config = dict(
    head_dim=64,
    norm='rmsnorm',
    attn_scale=0.125,
    extras=['capped logits'],
    optimizer='muon_variant',
    lr=0.0117,
    weight_decay=0.036,
)
Below are experts of layer 2 (counted from 0) of a mixture-of-experts language model. Rows are named router (the router's row for the expert), gate (a neuron's input weights, with its number), up (a neuron's input weights, with its number) and show model dimensions 64-127. Each number is 500 + 50 x the weight over its row's rms, rounded and kept within 0 to 999. Numbers have three digits each.
After each expert's rows: "comes after" lists some tokens at least twice as common just before its tokens as in all text. This comes from a sample of Wikipedia text that the model never trained on. Tokens count by the router's weight.

# expert 56
router:501486485539591508583415437424464454447582458574538528534587544479549496484516467457568527557507428574437512460464441529443583545530586501434539407473476556570431432492514473570618541446466535
gate0:579506528483400597469544576502513503506518510598543567486594537495483542377470439534496487498490480415546464561560504535508433498480480577527520399530502524505386473552552477567576577455373510
up0:439493501517503517491484407446533402505551614415569534518437571559549539474511598528515509526598455572448482493533516442522557514459500538520473507493440499486454463508478608537479484511553444
gate1:474483463519554399540430519457523493522504528579390583506535509530443498516490511578503519512523393529409495511465483496395494457449590440496490454564391580497483489516476450521390547425405528
up1:527462510519528486526418485479474480503472480478535520511457515416506514527441493463514535503627525557579547446486608472572496574493515534558405476338516484504543568467507504433396502493530448
gate2:512495457541522505547489530485485448502517550499468636443530585521472540444514508488470412572607437454421510589567533493473450523512543441523554469429598439493451539549508492563589510470495508
up2:522498558510447489480598533588457523474443536456506385513518472515533480501530462525461579483453506499444423514432519542497483530547428550486441448435438465560487500556498441458461539476498497
gate3:468462468539542417550435464425552549501506546454523519531598626569512497509497497370592598508524467536423632444491500486515486429506552486409498489480560368534495557402413452486459467561477456
up3:503482595536374377520531466525508476493593479495502467492521521550491514437438548484528450485420518465524538532537450541605475519502395547451475560576516491462518503457486555438511446544490323
gate4:551473494545477586503521458533517500501383426446521553452527484453492457559512490482579551400474579507564466509584579506507490546535512523421592516527457551496499364462512502398469465501496451
up4:548395553484534426518549524552520502523578449562610521400430490455524542399488482484493556453521498510539531410391520572486541456447489518454465465540561502467486525504507450538495579463443500
gate5:471579511516557477515556545448467490529510540492530541464543477570496531462421511505628453559408469481546465569469489379563457545463505493492533450453502564451476518524422534441517496548458428
up5:447504515465462504504489495477462415466552571422466444533444413458543516471515534528489617490475464539468642518493480520496477499439509522497559513552443431420502574571511573495440525410480603
gate6:553575436509505477453481458493367488520541473459400512532520504446569533502552487503493472411474528558530524421452503473482517487495505512484470494501496467465530494467399460578549616577522434
up6:412495423460589494515481489576541456494579485480472488475529475532472530502520505563480503532493519494486495416485366570456492520443481473551490507510564434457528469372490557585455505433592442
comes after: "\n", "|", " /", " MF", " DF", "On"

# expert 65
router:519476407454548412399516503560538501517459535429518433417471513508386561520409512518468441575445527538506393455459455551540554422588561476514549453515502444441525526412498563464492444478575527
gate0:466507480502451516475540411505466429536484495479465541469519458514515523471483593573451491551453600506489505419501496561525604503579530553488572466500467400495481484526518497499472507480460455
up0:470475463473531461445353532443550452484515475475470551385511512493532472428464544589653465527440479489441544460512483512519543528506568506524447524394490520528440497505405461509505544588537529
gate1:532371484433536529515531578502502529524449407489449423589463480546495535461431538441486425491578498543468542487474388517505413506501532506529493490519553432430486546422493546520601627432611482
up1:552483429486550545571399559479480608475421380447458528461443519539389606494534503492463511453534562610555442505531499492598535449469531501481504491500495481443441492479383494452601546476557522
gate2:557533407448488491529423446418424424535483517456494496490512494492544471505471509566427512472470503592571473551483493586519556552507611522463620411594466461393536557413578531458554645511434577
up2:392457424510501555449523427439584468564427451523558455498531537546552509532479491541478607528565484590513508480453491490549533544430461539522619528403476503502518508522468464539455546637450482
gate3:510513530492522537528536353527471499477510529501516477548497500543486472516504403464602495368503500545430516481503448554530489530539522561521517455453431367479497522543516524453444453484524458
up3:474533510583556472476482417515499523570569537474486526574514496492530425474525585522436486578549449565512460579530547429499406497514538507531442432508517515458559490506462544528487479594535396
gate4:548513452560492513512481560523507468467438623494456452529421482454499455504530426445495496569522512527516513493493485618499452432491425489566464508507606469388410463530472485421485523596591492
up4:471499572490487484516559518464448370496514402421546546582542592539519449603512517492439399513535518517462417484532456538524558570460468545535569592474483472501410425509424416479563517452552500
gate5:517502375499597456410519495476513510519538501542500563396436550522519496492507566510445424480444544576540488488451632464425581468518407563426484561544436517531596475509569482463549590507575516
up5:494558482507545493479513415415528469448474515451521495475562490455556465517540554439501448537460387548517449455487470546510455425430493444484458540423467465455486517482540515504453498585474433
gate6:494441563473461487500413429523534464591508549511410616515499500486463492535500506560523578534569479492535488526481400436503486506457577407480400455488470459434556442523530528435575457462497493
up6:457505507429442526512454525496418512452499570545447525551515511541562484518576482451436451513481472504551535522513530545437409507484549457574554413482478497453493501497504479517496476483515519
comes after: " the", " of", " and", " a", " New", "'s"

# expert 31
router:531403488519418532511584579550491574500442456489529452551603521393528438494423484446585479586459539542467571509453406484440555511458444572524513484572606451509548489522461556568511426512492435
gate0:522523492511478588452410434507545521448529578447563547508536469448492445572455594457490464527502459544503490511498458421500529457474436504605494538543530534451476494471473411571519402493458489
up0:481445526539503510511576626568490450522510458560452398483625538491450502451523490479453464464508519481469540514495503555587529404442515427449487518586565396528405442569571514482499485497459582
gate1:533562407439537442454505456425493530468508486593499536404532470447448517588515496467541502476558452569483425607517632571579541603451470475511473428451495445471557528413501511475504511539462480
up1:458406485582492484500470484561517486455372506543507521513572482483476458554506504464480468619465478493468487487482458452431482471445571533429462455538542459450498488532519505560550474484513442
gate2:545436475566498500537469537528447425550481448487487467575532564424522501589541515446550478531608548489523579522596487501570414505498603478486512510429580516523501522560504503525505460461451572
up2:419558508480579412491562452460504516476563525459610487488522505469512479490520512497426540488475395551437478538494416496442474445525496471429505528419450632474517537479497474506511524543414528
gate3:528536505468535606552514529514523492535526470516569494574545452540532440512520475530419543462500527451501468509505438522440474533607470484553518467439526564524512523372454444496594464484484510
up3:461502501477464555522447511460456579496441533531428580505603557533464468519523467503489650472483532522549471458491587411446473541410484569529595588536499410512534436497524453464472490529595487
gate4:575522454510447489404540506377487552499441400522519468505456531452533539609452534537529532478435490496541476512482473503447518552547448533562473467525406412443475468534517463522592538424427532
up4:459464462555482482605493515511419556487425537559495465464483539551460471463509535423584514477479490565532422458552544514495465500444562544461458494593451424461518481428501463470490498555454484
gate5:513470455478473488520571485581465507533530490471450481487488483427498460485475550525541426432482618560529390522507464519510578584560491432501494515489467533567572497531422458451508411493494507
up5:500537543518474523484416579396507413518600587456576560553506577440452493528472536411546500572536477560491502457527506532597480509501520456479527464489548508424486567488537561579568515504506506
gate6:479412525558493507561482471602527516497454590558469432492422503401536456422487548544542473523509568477441456477489520431585531529492501515527482455509458544477542473497527478423506472451454486
up6:580475500564503535467535498570578494510570358527456464371513602490523398473467507372550573471529468510509448537496543470506362502494561510398493472532552502492564583503540481548570509591500515
comes after: " (", "–", "-", ".", " \"", "°"

# expert 15
router:499466533439569528547480486569512435461479583516498511553501552545506534514510597516497489422488489584465485469547555525441488489468507571537459513469504455526440507466478399447534549419520626
gate0:613475497478553460519492506484563447496537509546570564507458588553429492493430476476420557496491483554500554501521379487470575440446466376461486458476580510476396460413426476495512548496411456
up0:529429482554532528542555563533592399498565523535467541450554507529491517488537520536467441440439477449487416417498586454492510415463543557493490449615522464456536516426554565459464524492527505
gate1:572446435475492476508499467489467643471401478505413534550512534592434458484492512558487434550476510539497519488526515494557456576503450623458528489504488445506542624555558485399445537432545565
up1:451467532548440502581572532534556401513405453491488439502425519492582441520510459521481462526505537518598534435553526525555554527510459413536475518518435608445508544551570460496388516543434502
gate2:581569388544567495504472478494519539508533554471407599426516549544527578377469601515501496560477510481545414566547490454482477512394621501492621464574513458573541386506529484487600554397454487
up2:566431507523489448459553498523548436500493502513417473484426426501416491434550520513536427609446542430557513449528533496495547467509449499455502540566526496523461464454575482478478457548524535
gate3:441490450447506557481518518556483582504571481548379529561438524461590517516524556476508512536486412489595624562498495452514575443444509501436485555444433590448519404565456436478569590490437572
up3:487452517490425545555392576496527452489518580549487384571542507491499426486428426500539500527512510604462599519506457455336422582563530476545526576500527617461480516444522586559444559497547509
gate4:472466479497526443447585528536560491492516419513478586501483441472545587385478575421446453479550502481473590429511409504602465490462498485514508430526454486455492571537469472485500408499479464
up4:603434503483461381569560477480504502467477488479477568512469558495572510574502522571492563535512547533526440433521497474499497513569537437504543553604417613389463513505548496517535441504459469
gate5:538535503440498545521507460474528480499514418454550559524453590577438520541373554449484455473573499558503441443388468556557457529450545567569518494466453577458547535420537470490525456388480360
up5:510534485430514601548438436501465451470427508508503486501533420466535485374546560458445479428613500543483498402477478513521482534518504584451477533439456443505480560450489528523514417424495565
gate6:561557532496566473461463445479530438522479479530509553511577607547441574526450547501465526536434492494459478415426484429486512515522521523538449562519548445455590490376476462598479500608487535
up6:579500539481460587504524501556610405516494493562520503405507485536555605465496461447508569567483476542459520562378479450521449609527472494590559425506500546489393445462481581493561418548543524
comes after: "\n", "ed", " co", " re", " non", " released"

# expert 17
router:434461583580484469588440478561505518497420567478458510472465505499483446427488448512590413539490587508488568455461541601496533505436513487486465407494561487497479457489546496521501504520568552
gate0:596514515561494460519565527480461458536566426464478527454399533543515622497467510450497609470381487418492463503501596456513587527582482519519528516483394472491558484391492438504435556578455458
up0:550507419515582435532533468451465477482449452536450545463498447540446549545477480501490511433515569516431530628548515510559442473510433412433532460394543534471400393494387423544595394483434519
gate1:551505451495357479517537455364514550482457503456514521511530514477513554563484440470544558502443497504537511552473548522573503530544416612483491485568412498376430515435534402501704578486463479
up1:406515551470531434527477605474481501494505566465508531512508566502482541459455504478481484516497508570557466606511448492514466450407499461444513473447583500428521582556472544410547459527518503
gate2:485519484466522437519512512447497507472492499515607466455476511588510462448469533512496490371445549603480531446497445514531509479528570584631546443466422563476613580479490407405572469550495451
up2:422434579520502494517436609476473493484493556418422514480635574517479422483522493485482476529555493486496546482475475531540527498481550557516470559504521585610460486475544412572433499513418454
gate3:493406555501535573539420524390554484510469469511478571506471440571525464520481418505471559323566537555518545404358510523512468487463501590442453489511572589513485523425449470562526508471360590
up3:610483598503448526556571465596444560517469490622478542478564552587501490496487512472522542429473539547533488454532532530471492582485606522545441528528543564459571500392481565576564512539518605
gate4:632525524541447433447526511536486500527478505477448490575560472515489502383504547504531431482501516458540481463544438461612604371456496650456509499533455468459519547506490519524430369388535531
up4:479572561485502501395453571515380502511495505471474519477460398530397556480471420479536450587413476445525472501449474518534568538491588450460546481523519474494576397475508645602483494461464486
gate5:536538452516439486515530463554525522514510535457382489606474572551493520540572506532476499651449479484517447526495515469436588577519567522497587505487494531528445391508471526572482461522531469
up5:501573484490424562448546457497498487496492492497430476528621471593536533521523544511453579492429504489414496482501584505564495508513518479429491525465417425472444519540462524459487460476526641
gate6:443535453541551491447526546589487502516545522546486564460477480452557593421495496582552514505542514477401420490461500488450450469485542515471530501432472480524520497565483517513436499444501568
up6:490499467482541464532475486489506427506540536489509472478453514414523462478503423488538516522490498487430503558528458525493550498515529585372429443538503492451486520512464483506609513461409575
comes after: "\n", "\n ", " co", " non", " Al", " al"

# expert 77
router:467445486506584603561442450477567435469465512621501473572446470548516609516585480492479597535460550517401558601556396475569492590500520480505497467513505515489392473471465421513550534448549492
gate0:480545495506346496462483500489518476504527540468602513576466530513482428588464547517475539525537558483581532419552517470504515488426543507466539458568574511478544473492483469531354577520494512
up0:553479522500392551443486495410438524484464402352500622533519535522539419517515453494528510529372522484462510445478556534503522538530573495526484497520467524505496489516505493525569496505545536
gate1:489585466500497442472506585490466516501540493536496575495492494511446471415523590512492535471415497567433431406529538456468517421476501503446505536519527437537542513553468475469438491592480518
up1:520514504526534429553447503483505496493434472428511580459499459486549491605501501507450414512489417420495480478577486505499421458434430486567445492512463513505567539533524470511489519510578563
gate2:474485486513431547500507470532439530496479498470556507555498493481438530578561474538553564496580459542550527442512481491535516531476415564489521453522591404452495473564394500494555450482570449
up2:472510481509521558446511453491550473454542622630564459465503439488452471477520507537537478450455490521456527495489514489475627559562523568474453504563590462480376618540451457446480497487469479
gate3:513542452441607412485520487429502492501579588382465594513463470452471545534472459546490462545537501506504510519479531488487547469544515642414579464461506535511436471542467480513444534508462530
up3:588523488539492508541483642486490560535469453408485534505481463510525435646471414497552474523372535555489502507550562547480525518515547504493522528526426502617509418487565506511527522487522523
gate4:540566501518398519529507544460431563517430518476548517513527548496462522559622526502528568496580489503531374470446542498487497487481484419486485499562496476428534389430450576476575418480552505
up4:473486600502479531534473543498444441457518460521411574539537534539490545593423444463450441494523489486521527483435548507525471464562437565520597567512546496525490505484376567519535530463524435
gate5:500570364498516542526493534495584481481509460474513545450483419463542617558541517526535498488511468452509447564539485517500477525570492504517535424497441466464444554540430493519501514449540480
up5:505485544431491564433525391472526506497437482464567558447516493493502535540520526463614500508527528459598504591482517523479425555527537544464420442518472535546472514440517484516543482445477464
gate6:468542455493471406423497500497455560523529488534497566531502450508441483503414475489525563498346480502430483514498432457484433479449563518428527491508473555442553487470486492483435426444432528
up6:446542531478482559479444555472409484473517489501488593503510429525485612462405517462557425510408469400482485478409375497471481552489578550463563528517418518500552593560495525442489523419546510
comes after: "\n", " |", ".", ")", "==", " =="

# expert 21
router:581483562549466548433514468525555541444514500586538430564542391432486446519455552456588441579501523532449503478436429451447584481443457521477549552489509568516549483527516540494576505536488418
gate0:510445519507521468612435543438539514495474472418468499497472512457498569503512470501541500488531515539486474557484617456605519497488485579484550449435525551587474487476542388425418519458481513
up0:474526519493503482537569587376623419559436497450582523537559464462528529545464508428474425467489530546492577399493551533574425556586449481508461466611443455489457491488451531541456613464513567
gate1:514499530437570458438596404544457573492516438533549518575471412565627496423610414440566576521510515505566413513443476544533482451447511446518630497556445543611497483547527524465490525439528461
up1:522502560520503422512512552435503507533599512436554476518453589573558469490524418470500454559484486510562499542469541548423426496459563455603602598517533469529548569526456410459533528513552460
gate2:481498457564522490601504440519506482524455413447526519542553577473521503477508595569509486479457477511501501514531492568457505504467507482415490465603527462470547546455431417473475443433504558
up2:480398436458496486588534593472550535511529499545492450411410539440467536506545444493510510492534474668505415445532551455584482466494532530622507534575478481580474485551498554502439521450461528
gate3:468571517539576472507484426509512496454594578452533499602476421569471456509508551577542398486441448458468500517489436560448520421549510497480622513432543540550530530414467501450566442547518517
up3:546468560531466448512442504506508476505586554543542461449427520532466505473470427466546555482517389549380515451502446564509505525555470500572443476550494492484563517467537501470638537362601463
gate4:533607406425511539447499416411463545492492442474553552553510491461525570531485469503415518500540513534535561497525504435477477521492470572459384558470447525463495403481469509484472539492562473
up4:488508449438524467477569505598398578458436572582540484553501526508580612490513446550459540553467444571499480414405473421533434576482470559516463516535467427544473521498437529415533417459494509
gate5:466498439405533484434456506496486481478470643503541574527544409473489449493472634530507451546462549504494477498496483468466538504518529485385481461445525528595487459516500590475508481498477449
up5:509566540356531406490626465562509582459385382567519509422430601540563507586516445486457519448494595589476455524492456539493512545515513528489558540522501535513435433523465367409490510433486499
gate6:546471446456523452491538566431462550491452589481481440482485515520541579370512495470421484444604471509561479490483518560525509562486457392577641524470466529589593502469530517505447509526503511
up6:461520562532474391593549364527449391502536418514438460480507550396543462465535456496579471476532441534479500519461611520539452492468472482486594448557447460502500588509511429472437548500419521
comes after: "-", " (", " \"", "/", "″", "=="

# expert 61
router:434458550481488501538480508417529470533508514547420504541428537514475520505556457521570455512460479557503589571550509422565508527443503513461497418521465506506433488460410484456491573402485557
gate0:483566507502444466438447517463469500525479549545486456506537508451523543448600479514566506531590469393602465507545590477516509423445475383423532506529489498521555549500483509442526440440509405
up0:510543438391431519581528507517548556496492490437491579451475515479465539490536507586476571498456332565463539517523476520466516530522586472469502476442547447484446479473525485528482471483522483
gate1:493469526413452483484504505527586586488424540514458445545457444543540539437455471517506582459539437512532511444552655485530527516508518540421484467545499555536506536549525469447468600437490684
up1:529511577540505642493491554494507484498517519581483451489518528504446558556454523457525511523556453539424638528526443464512487478477560430496547525438574553518565420458545501480502475489487479
gate2:460453501569441555522515498497579491499530507519561422503536554518490591376504477484525541495477473517439486544504536466494475521510472373458499580620510515547464577340453478482510411359504635
up2:527493534581437546476495535493397524510446470509554621496540466504466420511460469507595563552480641435378455486410523465479546487452580535519466474572522528574615392508478489495385513455515474
gate3:496491543555459470409507532513511538511520406535479535506486654484497484494472545528547495474443628528549459488495482480538554518529428522532529488434461548472475495455452485499633519508550586
up3:508569460546575531490529487560515451477461423506467518495503526510500521573584541581597414486517540476503465523458484527487504509580431465511554528479528474446494500505487566472497489548517446
gate4:522528463431504529492475493489479514523453491550531435559540432482474552442523500413515421489459596505511510522513471509545535501595449642524537487536523431523521453582497461478603435576487456
up4:496490525528434503471503555496473505466535408495544497514496399504491477550488410483552531496421464488476482497526531487497455533436495512455374477540488612443547524463659506529474522546478596
gate5:513544555499569585560433517488591503545503540469516521509480569527555550471519558479461472483547465526450522541399443485517524462488495550569530490485453435496502492473524452482526502551551642
up5:536528494516448488418541451545498510478445622594454444510485480502562434529559505548441631499458556530519478503523459469469537484555530512524456557564504553528522473431481560504428494447519416
gate6:525590464560378528476507472541410513458494467419512533493483522522428507504406474536431455506468406490596565472484503518518453563468401549536530532533373434469509479491535441517403507466506563
up6:482573572549523492485478610422509508536581546591498537520516456516440472408538440463573519476487503648488457626376478500537567499468488503459544511545463634545480461525464509532556549375468657
comes after: "\n", ")", ".", " =", "==", " =="

# expert 94
router:398515486522588398497509524505588473494558515480395542467478590419521527465505500572567431423474436523544497544600502478458438551479461515490538503573465535484417521506500561523434554580594507
gate0:434526473537603533647523479493467487491521397512588451453477503525483534542487522498575515446553530519539505490520516571550488513494578533527497503376600534510487390447487451428523561396506493
up0:522436567505525461600476534462446485489515438515354502551420557472490521519496469483611471482461584495540477524524435495507487483501466567493510563462408550425465500489446571516574475520499567
gate1:502541500500535520488556457476539524475450524458456487579528539452488438442399512504485497550481519503540402494480495454333556521458625428409562470431545509608484460559622538491415470422408536
up1:541532511538416462499605444492535479481419545449521440427595460503446470416396502482520490661548565513505485500434401508451517518515564480395531614465552556465453471501556553550424422462526428
gate2:584556475546560545555523530465494405498538506491501489458484526545539494512465536507445500453529459594474557564572494504468573445545561494468464499390505579502446471536487555555489521401535587
up2:504537451449554430455511502521457465519548527544535572562582461445511441466500499531534509573373516529485397495427440623409510475600493573406461505507454446539510539520528515352642500446524455
gate3:465479495465483492534507557574573495512500542506488502509534412483498463556562400529452492551526538514504510491502453506470504422436487546474621442469644420425534380429562524487533502520459573
up3:511448492554522484475513539481455489511474448523418483550519590529571472487546519498535500530544451473442473556642565524477482515471585538485491490497569577536527432458611478517383541534479476
gate4:476437497484562453632428504570489462519427481646505462532486451476481559463492565492466590493559477500459538487501622541536574486484486518491480530534488512644567517515467484494543526501458531
up4:562512483494562457472518556472466515485469509470517477480608538501497624475530509494481471422403545542502586525518484458508477489580441478424520575542450475474513618424534534529463532466524392
gate5:508618444403495483567437541502552482500523596527463503450516537457576495496471499493622478439506530526504435498533429498456544539515486499433475451539544497435531466478486537403605507412538462
up5:449477506551560449546531515497592458498480427476488529535477510564508496461524522535469483451501462518481541405476453526469493527547537573489541439366431433481443506516524511478535551511507640
gate6:503562521475646470400508617471577533467562575549498485554463443476541529496502472520577524490437662493487436499421466479458458474540481540450400502439506492475516417570534488520550540496495503
up6:490535544481500506376545485441490518479497543548515493455443498470443488510556506499462437634407583578494447503507474532441418502495557486458535468419430432570482486595552454497507517471528534
comes after: " ", " 0", ")", "%", " 1", " 2"

# expert 41
router:435481408550400540530445501489515526450494410586483431520467584452521444576466579394520549459410502600439501461492524532584519552522475479461452576448522475473537465547492548585456495525509536
gate0:516466446513461436494424462541503493521591447437553474613505438454463399471504558469497471512436521526511425582572520449522390577568535478462537490512573483484440514560559553484594473499503492
up0:517472527442482453505509475521518476491490474527433450441521475450428592511611466479471534474549499521375561485493420471502553440472534472555477497478497440525548448515499466555559439650454488
gate1:520425476550540472551523522524528538494466414394462522417524475541469461545460533443598531603501509474506483497575458472455495618636564492570404572574452566505414487537473548490558457426546513
up1:529558506386499484353464525456479490505547639525496486464506455522508525484496482425353541448512521541447473531434470472516521514510428462529525498492546566447521469480539428527495484587450513
gate2:452562439490571521544491617483477464522410449503534508490425519467464538492521442563490449498570519525483529555447524526563526465503513535556582509452435399456460544510426422402566448570437482
up2:484561549503459513454382509534520465495390491514437444472453395508395503565474469524562467520576486516498489504454456486448414465404451504596560515525519542583566495547450476407590433399488472
gate3:431534556497531461387563438440455434492554464474491507479526425417471421571533538426564518463498455468519505641481465463426521461486505461465543485496502483492554510558459494446530542424456586
up3:581496484494502475557440555372542564493346533348481483561536513481518507474514609441461454561478430527488457433482487576510499484447479548457547452471447551417527480458590426537487437580432385
gate4:508487441509465481562482627479522589478482482449496434593471557411541435539541485516461415474513493500647563420506529574530495383499500563446526504576561573510586512452459537455559458463531428
up4:458471451450497534576540472453516528477459501616541455522520494461537449549538494473410422593537567521547565461504504451460462464466444481392548540573413451415398377514481483503595517437541485
gate5:566506469370445486562558542418532556530410505427495456473457520483419525577496601506484516506454566524500544539460538438457473451488542485479555458519529515467552449602410495407524489476430600
up5:486440559590512572610517512564568547493451486460471487492466473569508477488496514486490518486479439453527457510490523546529468554512519595553444515515495592527472556420526472452517550559539503
gate6:461500480493560527492502351471538483464395475472527451567642511550440410501514489466505447485476484507542555457468437545391415425496500469496590528426462568549511447511476471533507455507588517
up6:485470502474491431458548528456554580546491475500581518572522519519527463495538466534495567567475501486570508518631488465476429577528561580465360550491463469437493397466472651505555490488521559
comes after: " the", " a", " of", " and", ":", " is"

# expert 5
router:495454514523533460452480552488486485481571534529420524440477523523541523540460471577479444420554525572550536560557549537470471581477491443468583493514527559508451416644533550544472583494515511
gate0:515517512469507536537471504568560480522444453479532498450512507531375496489513506496503536447436487488541580540442515548607539463489500541531526562541606525388463531488569492526542506504461460
up0:540485400462482518546476510421445519536464495619576573502504543522447444471608529489639586461478478481518536532451496407445521488479498470551620638541406468450504563550422466502591494434487530
gate1:475466433434619555507515578376538466533528577463473535492497483459495472544428429496498570531521535499475504547487497514448533512544521567552439511556506528410498441450415454485530484509577443
up1:499504547508465482530581531506497526434469593523637573528574496550546552510525573519558488454487462465472451495479542562461503470522644510557523564525479492488534613509551562501371479440533435
gate2:541484496533455497518532521556459578476498489545469567431494490573550500457454453493518475474519509487478474520537524508427527492428489527483492547469516503536503495525517441389545535585446533
up2:464498494476475506450476494571318542488529575507521454509513599502459529587515519479437530577472503453525426444313518490465426489459580487625486576555465448523610534562471477474545449556426430
gate3:483587482443451521453502537659513525453528470453529539564514421410476504563540471503582491486587411536450364414454518449515456474417475459426481561538464548497529510496534479409563475466515491
up3:447602496507421494477407483561508514448383597536540451459578511605501546310541500516452541569565521538514495477451426511627451495493556424536436504547556449437541530547603531514436521404586579
gate4:476547553494462431462444582467511558528554531453519503542552584422509450505574517497483476394527562477545478511512429488590514530505490568502503479458474469520489545465356504537509504569439527
up4:561540460516577545526465560472506493513440386563472413529518450591563505529556485499478518500605488470505505519503581503483494482533595508366580584479517551439488516514524530511455529633461447
gate5:474521562521515476558594491404490516527579501460567443456455228548468442530562515488494539381552564508510458436417516490575470529511509529480446551451539550468507548508424471547467504409493546
up5:443518418526443458560402537475483563464504555503483565580423530531469545511513481519509497518429486410488482452555519424603421469520525520512458521540487493555521535478463500468437503639520593
gate6:460482516528582480379552532534448464512524395571417502575438509508528534536579525514496486497579614496508508503613610525542646470571451426521542643424490530517466426513517494532524492548512478
up6:448479472479583451563492526543517486530502404508446522472539501515555438556471550482444535429502522482486641473574520417433426494536531531611489599474518457539495487421483533548495468547569455
comes after: " ", " 0", ")", "%", " 1", " 2"

# expert 45
router:566423497541602530550469519479549531498416416524479533551606434552481506497585457458577505510539522443482543505526431474562530491482551406514548499537502460620474479432484569499537502492409564
gate0:564515429456501557541525478524469543487360460452534432525569381463445509586517524512464452446512502510583516439416498461447433523431546575502550512445475521513496543509428496511458561528395589
up0:532463516550564533537551488571449489524555617556538556514579354465458525576459510467546479503531466497511532527456435458486510537492505484404509390498571483456566415469530459527513588548475537
gate1:454495547526505467503444549500457576555585408452603372538543480545507455568491529503525502508502472486552536537505455526519491501522522450508538561501475507526430493468546492504486398516471559
up1:449533470432543459447487502558599490520511553461392579488418496488481512441491494505587587488466506492465475446509521538525414457576449509536483428556589493450479429478495480454549558466485470
gate2:473504555487514523529491520511449576524497474433428514447562482632483525437536493454516502528482531472504444449533538525428447608516451470429544608488461504506566527481407534542576427520541507
up2:524564377466409498427518535416525546431581527459567423482531534436493558490504511492546504507454550494472562538522442470539570575499473549476522552550522581466573405525478501437450565499565439
gate3:478482553511573496489486472466549476486522377383423428504549580529459561433455489469459568521547483562551486491519460503494424504526510425579502631492452505537501519527440500486512511401562520
up3:568473488469449507462460572516545529536485511447500535498531540513455472541511526557560452559571555422558417449371482506497489444379453450493465506548510481458520473508343477519509552420528438
gate4:497524521515513499493599607483428540567470445449476482525534513453530449444506492441480470540549568482545383433406552494482449473405522518529426508494469457569438470481451538520462472471486546
up4:411474491388521507438607448495469470510494500391573516568550509382485485520501438453529486572535514543490547551507435491445576569452504476445414455513558455470607526551471454563373478394530481
gate5:539539455572417535426481529519511528475485420470522476545435488569530494452471517498493610457349454506537499517530408472532539588563475445461434529491481675577577540486578610492419534443466539
up5:567553578538479522560432376573489557450402521560474457568455458528508451504513507523430542477495541574427465484507520466519515564530513484531441550487536608552515464501389499424456514455548566
gate6:525507506527541558541470507549547484516520519545606504509432471514397434568485545591506618584492461429450505527483527485435536491539493487538555502457528470576521463480502500455441436530452503
up6:593492529468579425511517453552602461471499493476496431507503442502483602459518633522476561538417465520533526484511507548506537586461539546502427424480475491459548558454448476451513442516461548
comes after: "\n", ")", "==", " also", " =", "s"

# expert 75
router:428597445459477498494599467568551406466543474473535473431495514541380566474491468528393420535440547420543451473476486464448470366559484501542478462566596597486508479513565570537462480512473466
gate0:418456570405537453465459441578443555482480511486489543479562414490580405477560483537490551522579531603538477508481499505484561468416522448549532576487498525541555564445519473517491475385374524
up0:500516403413481530457580582569450542443491481508454560479450423525467495433404495498419520537482482495539484460438555516517446387494500576499467501572547505518522506404560501491487500442433435
gate1:489533505586521517519492427502382529506500454489431481496515481504461538461555467524488468400554558486486543549444457511506479537511554385567525556456617488460556440421505390494490564478508483
up1:498505529474422529462375500503587465520558531553516501540522485520487550574526473434526518451490460498427568401441507520493592588479424537514491513467442527491480465452563414463541468471585567
gate2:579478532370577552488452485463503520573511458536514459426474551452402556422481419454488523451508509436508468491506471458511546540507444453540592552413586523500477407513577534396512533539473466
up2:481472548437534554484461408591487514494514475514522540461497576461518542473557543472484502469493560511510426524450501483494522380496475553413543450465499605554442474470559543529554438506459468
gate3:494523399544527578458551551567506418585471465452516420506508505555452510532611527517518499545455567430435485498485466454511484437509614484544543453412630569390437443493517448515459519450546515
up3:485478381531377419429564421515610505531564540511586552577461391452539370562542459516532537526500483503502525559510563373480500546473570471531511518440433461527530534495542563551532502487462455
gate4:457493467507604477475488518479578550496542491505523505550457471570514505509558507617494513531489466405544476469498470479483467461511593478505472505516610457508455439529482567565436508469480500
up4:422505477501545455468515483450484459550507506422493554377463590526493505506408447486438516468564532455538480586514468525471597448552445574497513507407460527501431412413417466504596541570463537
gate5:488550459538471486487408546460566553573488499435505448456484472452605507568490536558501488521480493530523502533473505439504448497456504542495573490418504471466510443498510432502555487520497514
up5:553478532485480568514559532513494575500472471493432425497581509534606618582529485497462533465467482484514389526471559504501538458509430447507493443561443512610470532569452470565613538427525559
gate6:502438403496451525534431474494518431504578481467554437519508426546492622364497475425544507462365460498478450415489482520574435530536562533415435507493491593465468537468487487558485536470553528
up6:465511498466602489536583460523503455501469477494467567488519557548443546429506499460523427506509554581493522505489453530523448497489460413496509429507499493448509497471465529541458471562573503
comes after: " the", " of", " a", " and", " United", " The"